Experts of a small language model.
Size: 18 layers, width 192, 51.7M parameters.
Experts: 96 experts in each of 17 layers, 48 SwiGLU neurons an expert, 4 picks a token.
Training: a variant of SOAP for the experts, 435M tokens, 6633 steps.
Below are experts of layer 10 (counted from 0) of a mixture-of-experts language model. Rows are named router (the router's row for the expert), gate (a neuron's input weights, with its number), up (a neuron's input weights, with its number), down (a neuron's output weights, with its number) and show model dimensions 0-191. Each number is 128 + 32 x the weight over its row's rms, rounded and kept within 0 to 255. Numbers have three digits each.
After each expert's rows: a language model's description of what the expert responds to; "comes after" lists some tokens at least twice as common just before its tokens as in all text. This comes from a sample of Wikipedia text that the model never trained on. Tokens count by the router's weight.

# expert 18
router:186141181042138128131096132138119157186154122119129131193097092112131073143168100125151095135120122133137086135082177162102155064106140140102122120081047135104143137089088100116138141085102093125152137148151145088109092096178135144071085153126111130121138124080110079099102118160103177113136132204146170115118160157146057182118132139087150112126128086198138140103166120107158128153110078138142193106084149116066135138127142157107073060154126163215130153133141123155130093143117146128173179104067092119196089135148144149097125091197105147118147121107165131119185142163148106085
gate5:182150077079117093120105158195084101126132088175150078125127185141112178164143089138107128219185102124111102195103119178120108115137126135091036121130145157178111081132096127146118147148172106142134107129125138107100116161125134143137108075207140195109141156098126170150121116173140096101161151137180129202105156127082104113161146115089123148190139106182123112154173129088078153162135113167155107116157178153157088081095185145160103099137064099131098137152150124088152153106142109125087145103127146124110143105102091135175116106088200139093083113146095142154177159078157122157
up5:099128144127121083157183124154127130023147127120130183129119081129095127085105130171128091108122133101137144140112106116134064146199083105156145147099153116156097206100092127138168131133141150113070164174117097201109200065111154093162156085125146118149142086125185104133115088082076130104137114112114121092131149126170116143085157158137125112083066174126169108159178098129173067139147178147133097116146067113111140120180164112147149131171154112152184158142146088163103131081125114142107102123162136167120033039131136088125149117157178102134148100133073089140113107138088112130
down5:133126116097116078139081119187133120168137151147188126160127185066075148097145166112135112138142161106114122135170097123135064096109080145102137162141140164134120086147183100142144107106107136117105147094104074054075089085101151135085084121129114118083199122145154097089209132150119179153106156077067093115130158164110122165213132129135088140114160104128172175135091111138113097134150112076148092096032091107131173118146159152148128099109158095142138118123095113093081058116112123186092121064139161093178158108155119073134082088109113111113162147138155134173129139177139094115
It responds to: Numerals in percentages, dates, ranges and scores, such as 48 in 48.17%, 4-5 years, 51', 31–6, plus words like hot, low, mid.
comes after: " | ", " ", "; ", ": ", ") | ", "."

# expert 4
router:153133187084106106137065152166149148182175168115061118168138090107140125117123159096176152147152103129121057112090165118137122042088145151105121167099084141150078172079149117119113090101168104166111143132147134107161108092131165141115080158158116106111138081174106072157091111200133140105111088136111111084123133155136055135111153180106190118124083058113145156103094138108154118127147083125142166145099135102090141130096101147136060103136117146142117143136146141141152127132140083082120114076131074123189116126205167111037117083185094154139093166078154150132143110098102156084
gate2:090122091183096166151159132126117132140078104114109126134147125160130115172107102111126079078128121179168089071152121109153135098132119120113102117152222184124160089127141053164172120164132089119117141155135103080103122113150137100116089112156096118185121114164089166118083150081124137146124112168155094131134099147117086124109121118120116152124141188193115039186156118069106088160128108149150174122102148188052149155130148135218125127115143102109151130147149144164171159138208153181118147094139150158146175189144166205136177122110115119081106121090156156095159165093137099179
up2:134086117107140145115118085101147127096169144142109117117156089121143139156115146135106081088164165094123082082130156063089100086156137176147165157134060125144133155147055146106151132114118156016076133145130147139139064071096113116068104069119124130152085084141127110140164170117129132139116158154167135160180127095117134093173140133103086143093104153107129112066119130133144131129046088144179094137158146100103111147135106150151192137106074122128149136217202142144121114095065134078120115147135135109115178170082138100134126072150139199093086115154148127181104152142107090060
down2:187152087123145094093164095165189098109130170123125110119139092073133145153108119141093117168112145070154104105094167143123170158118161081143104127149173102113132105145151104124123093077123166127068153089082106098077138110121147132085102170118117116091098170049147144153123163142055129170117087124121091167062133185159106112090128094140117129165130144112049089065087164184160156113132126144081116144086131107176122095122104136136113080105155140172130095141111100168135065128202101164069138118146116087069085119129078114063116097111133056073111119104168119173149099147088131116
It responds to: Pipe and dash tokens opening Markdown table rows or list items, plus capitalized word starts after them, e.g. | Hyper, - 1956.
comes after: "\n", "\n\n", ") |", "\"", "andidate | Votes |", " \""

# expert 26
router:179157142149132122100117164139089154115122150095093081122146109182149197140079141151075098108141104121181152074126143045181153171159128113103183161145157097106129182174091153095131146088163096101125114114063129126144140096120119095123083108134084139164123104181171149088140139127150094131114164092115131143122082105175173127187084116094158111107096143134089143111083144144146090084160161125131107157108139139162122085165115173181133140136083094130156149102135145028134148149106108072136091169141084192163109109133081111090176134178102127126087122148069148148111056133167194074
gate0:127180151101098074091123104137136092137079112091050123071076151136128107126100149114107123110130108108150113108148169139109124075136112108086127089139170128173157165212146186137103131097164064121102085079148125100133134152132099142121186126154164127112155156183140093177178142078173147127125100105113130120148083089161197129147016135119139150153094152110095177190117128132058117105115131132082128109161104131146135063128155127149074162142128156095207099162110098121130116147189180144152126130158143102140103110084158115084162165089152140092076066066133126135163128157109110138
up0:134118200175117148127105155162105150114038157107082140161145104156147089155114155066059101131127103135143146158099182094128060115155195143140130111123118144134140105123112131138166151065120097152144131113086104096172090075099068177082149072111153137151111127100189122199132116105128132087140151160092229153133225091105132117102100162081106111144102092160099137087139170110128101113095177118090135138104149156116119076135122103084101111134162116123157171149155148081128130112116068111108146099091173087171149104111138091173102093093142118129089137132107159116139189118064154106
down0:130114151101178131079095149122165137141113085123143127038115088152151128103184115143103112184122128167104095094097172144117187126087143149100173147122083136164107102106148138210134140116174154175172096149150076123085099102160153129119088068160172106146114109097161080172100077202131125113168186140120109082171137143138145072120133081065116117185130149194161128120152145201146095112150104210117112177054138079126091120199170110168171106110129143107130131123137165174137084147156134142140101091101116124119178134136177137124120100107143159169147108119130117128069119136143121164
It responds to: Table separators, scores, percentages and infobox phrases like Member of the, Succeeded by, Personal information, in sports, census and climate tables.
comes after: "0", "\n", "\n\n", " | ", "; ", "–"

# expert 6
router:145149148041094124144121109147137147156178128105133136162112116120124098129167111107126094112119118099111109123069194150100144071091143146119101114089061161111180155107123105132133144079091105122147159142183132110093110079156122154064072160112107137118127129083095070132125103149077213093160139162159131129106157144128043159108121147056169147124151069238159163102142135102151126141131074140154180100119142121105145120133137179133070084142121164204121151133141159131115082155135132094153147121089116139201079127119148129121124090193125172117138093110153091144174158190161133090
gate0:166138132149097166051127171160157164079172118112134116138185155143107104078076179111096132138176126156178144142124105145162138128087094146147133142157152102170139119113103132098130119159081150080092175141097200177160149168077096180095067130130114130152108153122103149125163078080013164083080084074124091139152145106096072107126144142104165194138170072123063077110126167132173155107115102152135106108107108116157114115141124126164112138113134131143101088062131122191105093148116167170118140138179137093122121120116164106132161180086084112128117186100140129135147136186137168100
up0:166163101102145106060156144152149194104149146126085143123107141157118128130156130114073075127150102102145127124107148120175105108127072116176144127112149174103133105138160139108097139126104092168092126125109146186144083122105165106107140145127154091105081078112135160120141164059104132127066132170140119076130116171190146000118080176119166144124148036099114113121140130167107136161082175103170102144132118110122147094066136099163120108153123158107102181150129104126146142122100085195172092164075088158129088123164131113171148113165179158139059076122108097131154157164111150196
down0:140098165165135140103113181138127137135158113125132117118143154117154161106153142122057135135148183128147119151092107124106131148068170062116132066117183090068113170107078127135075114075133138112166111166091102123108094079113164134119102137183187103146098130099145147118055193137116100102107099145130135159171133073097097096136097221162129130132150105120130130133124142138106093183147092096142085088079090143103190160106122094092116130129091066083091090093202109144117139167127078166127144135108105136136212113102111212129164084166183082098130117160089088169098127134162153133
It responds to: Standalone numerals in tables, statistics and scores, such as 31, 12 in 127, 63 in 63.6, plus count nouns like areas, countries, miles.
comes after: " | ", " ", "; ", ": ", ") | ", "."

# expert 44
router:174131158123134201175100148133110148101161145167129162108154132191159159090124193132127049083132098075167176085116167121162152142117164110115123116145096110109105202157118145100098193149116147158098141152063119107107097162106095128114121141090084191166100143167121096117131114175128092155124200141167113155132109148120134122158119068067114164191151114138109159130138149133149110116127083151098115169141108117122117091094175196138090123141064078100161151138128136098118120212074132114143073151162058151102124099137130171109134109171096142152123153111097111134159166150221158086
gate0:148133127112143115168121182132094130114201096135139122074141132085098129065035075085153113181130148126147071155145160140140149129085152102112135175130193121181155207146120155135092061171150179142038149130153137159120106116097132165078125095150157121158171173156127161092117115142108097088139188113094100169127096149104110123129154148136118126118172123122168100153111117114117159069170139090168132144091109101102109139145078149117078124144152135125122111135094141147143121100100167150162136157152129126147082084116114110070159050200170119050101109103148047154095165145124104100
up0:102087097126158085123086164091171148139124133158170167194153149159100174123135100162171089080127134162166159127134145151104161218107114143160162143069135070093096098186103065129184135196120103120148155093134162144113157108068151099115128119159147151098093178170144143105170124039167121130085140134138107108151183163115130178197150177172170144106155169131192165122055112139120193098107066128134108115187149149090110169159070154158119098124108158125097132150154119153123121120127102163127133136093173148158088116119143081147123146150139179145155161122132124111188120146098125119
down0:075126132094143122144164122140108097180081207195171056149146120181084141056184084184136138186094148128120183152135069198165108145181116108103111103125122096131100168108145102109110121143106134124165122117164103199096138133087105142170126072106204142159165135093164135159179138126163108120134167126112133094122138141153110149144140140134138100107084160139150115082093115148154154175067146136074137078141155086158188197134128109166131122175098183155109173141142159161089158120119098158127133165124070085142120142101162113118108163121137144197147115149109123188154091162092110143
It responds to: Year digits and dates in running text, commas or that after dates, and subordinating phrases like that the, when the, however, the.
comes after: " | ", "| ", ", ", "2", "–", "1"

# expert 8
router:120137121117098139149149110146114187152114194075077081125140118130138113086121115188170134154133058162103074166145146164121173087094145107132160127094127131138179113133069103052133123093140110147115098200127105106134127113166136102170119148153100119062156186067065077093087111119155085132154087203150148134149094084176069148153164145126198102097125083158108127094138089132186164118179150178076159140100169121128101099106173152083078153131125115130143168118114144120121069157150101082156142090119096141145141114164127135129110134145121121148081135098092223126180141116142155115
gate26:118143126135152114095106088109147144139156110093120092110119103124085135124171128191158142143083141157148148117131170137089144161185139105152067220124156130097131084146130107171081163133147138134113115144091116019162121130116178103143085142166085079137144162115101178106124151188071113158099110095101127089136157099120142176092133110104119140088089154162126154141176061121096116097086136129116081094126139071128144069160136065130116153166062121130134137100116186129137052103164149228166124162122110120070087144124105118129152154126050153119146168091134149090109163108097179150
up26:163162152112120104136100144181147086120115145136125125143136137091150148147100113140148100109112128155145072171098121130108131113091138196162123102085163140167093177136126112156176063118150167081091144150129142153099182107143114139164117062113049182110200101144085122151125139166080125130151098051164169060057132104140145164094096087104145173172109141121128175150150130105145107102169151129114139074190117129131104157130067141100147153152125125127204068157090145109122161112053137089148156086139191048163120123101103125101177139130146157149107122163150068158106100103133173174
down26:102071159140085135137114117081134125146150143161096089147152128087102130102155141185076124106157096144176164156126163090210187105111160131099125131128069179148116155106120113099150183198115152169151152098082107120199145141139146151120124143155159166105125100134124121102137082116126123120150147093060123112147116115098136136128179127120076089154123102087169121157131182098140187113077129073186101130164151130075119177106122135153179107176110153128096129169154210104062089152081171073109120131071153179121098213156137166108128138096185122149169135121160119130150137189173119126
It responds to: Line-initial hyphens of infobox or list items, table pipe separators, semicolons, colons and line breaks in structured Wikipedia data.
comes after: "\n", " |", "0", "3", "4", "5"

# expert 52
router:105078117164133141129087114089151128057090118049185203117100147147130122098159076129122171106155074056116146164093115146129137099122167207071115122087124144050159153127137103116132174167136147075170089103188125160092152204024146107131148144120181098139114107121119121083131143096111129109113071134132093160176177111163155103093146148114156140120149118101127104090191103124091120115127128095138134103143082188061084134124181094125155155128109182141135100173103142117150149150092162125147128159080115182071122117086160170161134142127144133098145129128095088124132144158142123153
gate2:122115174174189103113091142188119120144135131098150184152115178111200150116138132067124188150184134139128142100130193106112150073148218140104104112115149145103130138154102096097168125116129150153105082152129105159110039110097139191120128150106125156118146133162138150134092131106100117131145137172150152117120071177149095139120024117124134177101106122102159175117132088156114131114129163160146128173159166117217103112098113114133176050104105136107141100166091117128091166213139181156129141154142148152156110132122131105103126157088080187059150117119103114204143120102089142113
up2:159124059070177142095116113055114148133154112112080130151145130177110126069086149098055151108125162127224162141069138136116113080124145146112087155125156133107146160127140168127072124132070088107154165167094160099188125107134141163155135070188147134147120127052125183109134099140091109137114131085109091114126125085114104101179114124058129113088139123141143125158088103162099150147117112122084152116109133172109143124148100164150045117090150168095145096183149079113108091143165110115155175089118203080136099102135119155186137117115119143128064167129130089161117085083101190121
down2:127083143134047122124186092146116168105192164102166161079150121150082169150089176163142123101177160143100072142183181158121109135200079194077109098113146079132118109132145086138107101144108080078124145094169099103105130141144156155154159128114065089146140200086114120126177124150157084145098146128171162138164086140097105151103061133114118101167070145120119134161153154125116163112142139140121096175147134201108160164147078178139107119152094161124189114106115154141150141102150137137149177061097159106149092139080139151130107096099163111091131129086113130107160188117092194152
It responds to: Trailing digit chunks completing years and numbers in tables and lists, such as 967 in 1967, 018 in 2018, 37 in 1837.
comes after: "1", "2", " | ", "| ", "–", " "

# expert 63
router:111080144153162120108106142112093146073066132097158190135160152115125132121178081204100141133181065079101150167132101125104157101119146176155108143075105140045152142163148076146139170149142154107123083137185133127086172159043102147107121120125155102137125104102098099134140160097110130103084088129126143126146098094155164108091167134094114104102139125102130158093203076087087098144142093155151161096141109161083079128146166128124153100062090169183139139197117149141191171110098127102147094152113128121065123088066139176203121154130152111135144101131110088119140144166117077163
gate2:142099139142061122129087057122159135095083149174132094180056085140115144112123103065091069100104192104114130119087125130136092143103122081093148087177076140108138087095122181152186111077125114162179115127140094062124090089165115129142114053136118160136122153119143130154128158114093079124106102141097111075158132140143198166133142140116145155149144131157055166128095182170098109161124122082159121051149115130148099119148179093098120140165186146116151131159159055118104140159178174112075145145123114167133156069157154142139155137148135149051145101074114100141120104127156110160
up2:154150073157104104169145138136185166174122120067149073126153137179161192135072124197109110098104146192107095091101141105156152061131166118117133163116121124127111097142095174126207119104132102098127149175158154152111117112116125077084129104145107140105093133092086091092123146126047090126144154107159099137091139130108129146151092095126161074118068156111150077150138130132087082102163131177107077084151100157145114138182059133149174127149185136093084122139165133107091098140150162129128182142116076160103149124193203144152142153126136104122156112086193079162099146100164181107
down2:112049167162074168138132177137138173077118111169174135181169082122103152122148126163109145132066107151108123076150137153128153146106124133113122143145124115076115167180096137111136166107159122050161173179146128110105147075135148190175135100072059150109151133145087107149099134147169107097122134119077135095132124141119182145140139141110120099114111143122118135158081051177125075165175092195118117095139047146098132199101142146193141086074105142161132102111166143093146145142070143103155166194108080109114101129106101147132136172169144084159123144119153072110188138133124152091
It responds to: Last three digits of years split after 1 or 2, such as 004, 990, 014, plus some numbers in stat tables.
comes after: "1", "2", " | ", "–", "| ", "8"

# expert 43
router:149130164145137157144049134138093150073153090183142144141139076191133183123113187188104082052160089092133173055108142094182152158133150129149149131127111095112129175148118141090130187112099136104144128136047117090098138118119131168096100100081067170161106144156104111101136109162107125123100194079167137121150084096165133154134115094088113115174131148153098175111116149165092105104112132118125117145185076118115121080130148210163099120134064091142165160099123124069126128151079109119135092181156084169133116125134085163122146109161082142128143131140095106107182108152175184084
gate2:167172085128145127106122149153126142104196080148156102105130135147134140094119085129206150144098110129089091115105112158152089120169097094133155116099180146165119121043134127156068119109067163119191109115091085119143109121164090161137081155158118089157143113127095125145111142131129089172145122179171134099120133178165111061091162045177130149146109154103147129153152152141122138080135143113135123095152101157126110144135146121147126105117177104162187162106140098094135120152104114081100118059197158179116097136095161130105159025097189109113184165084136103107142169104211092170
up2:164139141201196123109162087182119138140101148141160135146120144120045143110160115118160077201088116149068139106106173143127119166109129107151179151157165094130107165123123087134132116142145120154110165156152104121148085092118172080159180161126131108130167047169110193130117118122115106152101139185083187112138200084131144076133186172158134154166074111106127136167116137110091148119097123165089118089118151113076119118179133084080119151147100143115088124099156161120089120097131120121130105196086040138152176099129092099150131175204112111074140151127140092136142112109186097120
down2:117116133134137088167122131093100103145165159158113045162138106123144128086146097124128149152072119152146155137159143174124186137169121123125156105127152111093108122140127106081123243125130137149115100134170121124158068122104193042200152081161137182144095098161125141150097138204159089146145102124160077093082111088138159100132149142115089124143125158138133087092099138157103103105140179150071096092065131153128174174144124140146192144175154085088121109103155160149089122135134117118070117151047150167083144068106095096157132090144138092130107178084174112141165077154122107091
It responds to: Digits in vote counts, scores, dates and averages in tables, e.g. 6,225, 4–6, October 30, plus word endings like ashore.
comes after: " | ", "| ", "2", "1", "; ", "–"

# expert 1
router:136140158092105131148128103126144141147161174058109077173122145100162096110155121145201085141149112123144097097092189136122147062092124151106105157095104109124151156107132106132127104074102126125129151147115157129138139113111182170116114164149103109120136117101084058191138101160162129128177071146135172097109122190150040144111124131105149111133099064191136132078131134183180100184098106142143173144110167096101121140106109128090100099142152180140124130138129152158126055159122124089154162085110078173200101121226163118069121103170088154144064152098162159126162089141161158098
gate0:119127130172129070159145137131185136125109163080117140100135178128163177146142161172129167119144165115139085123184157142117198150112131134117140177162094150157128135126116116155111093116096103208113159166177163106127113136094109125207217142172087133100156136137110111110119137091091134167171111071102166063104191133078185153142119151125156133132062092132123119112155104159165103134144122117113168160145070134144051102193151098130046178167147102119154154114128090099119144188111072146128139125141107118126140127171157150115175098136164160111087155077196071126158098109083163129
up0:046171201117161148122162158124147115178117183112185098135133128100176105097087091169097162101149180086117123135126188121125158094123099166161105196141128177200154133081139102148102123155166130104182084153140117099093195144142104120091092126155144130183151168117112151172167145146074050126162091152155133151125125097193147053137092123164106108147119114099111109149202126123163099068107097109196195157113119104117137158096150124179117138126159098135112160123103134186142135156138166104161120099172135134130147129121100124132138138111128120077140175183154135163170136165147143193
down0:110101109195113149148092148146160135061170136096142096122120106180130144160161195130167081140154138166050151065135160154108138090147131131140126125144153127123150171169151139123093138136162103146141174131113125110114141130106138099115081153113196034091164133096167109130052141157127141092194132164109147124138129147102152159125134179102143137130097145095129124166128126115125164119119056179143134119123092170065165117183145148116136089147155138140057070119147089200048147113100083145170165173076090090138156179143161138140056086150108127076124142159147178126115087142179148116
It responds to: Pipe separators and first cells of table rows, plus dashes starting list items, in sports and election tables, e.g. | Akron, - Platyomus.
comes after: "\n", " | ", " |", ") | ", " |  |", ") |"

# expert 32
router:124130099060142108096139167109085166122167110139178075125130121160097159177153110094130121062135102121154191111084159153170130149087138188093118129148104103086135139101138132087108163133080097119130090087071132122033100080129102149152071084146111180132116106173186107065107140115133201152090156148136118129195085107183064136114151108149114157156137126156071127110121131100144111109118137147077107177154167147125125140133121131116072123162058143180144137059146151086113135218112132103171113169111155115110155143152153099133173121142143072123138088143138067167160125160152118093
gate0:087109126138137176191154111175129156057101177168125132083151085073119115096107151098123140069157093139144092182150144136083138147126081111132077100149073106137127107114066063140105145134121082110128090140135167118129150160102135155161141178143078120085181115071126138145153105139149111151080117137157168118200111104130137100104075062170110104124133097116105131156173189148148165189171108139142149124112140128105104134105131088181099039146095110156111175158090140127174147130129076111217127071137185125106186147100110081117082089114143147129133102128131165144112146072179167140
up0:109131151114083159166117123128130149169132109139086103110070116146123158162142111137114120210098108112075079144137130163138157120115084160134114125121106129125139137054116176123174162095164147129174069096056145172132131146107050146058174130147119130158139185147187117189128117118125089132104138112174123165103081166130114118157091152092213136137064143142152072127125146135073053072150166101161102135122121101120148041153131124116079098119183125132121080161116161152151154171155137125148132175135152161110193096117185147154151199150087168152149155135100182118119140138114117087
down0:118133120135056082119102076142139137098096114173123139082112158140162142111062182177156110146115173135106124107085134158197106171080066151121129142091087150164199123159102100089158110124165137164139156122120163181101112130172108127141095122157127140083126098167157121075107090151146147090128165143135123165166120170058115168102127176146144122111145145116113118172068170127091175190187150076087176157134122114127158087164125147157062190147163128170119075073141088108107135105149154107121082132072131216074157153146155073138122130123111094178158158127163117121105117120151112085
It responds to: First digit of years and numbers after in, commas or table pipes, e.g. 1913, 2016, 24 September; also table values.
comes after: " | ", ", ", " in ", " (", "| ", " "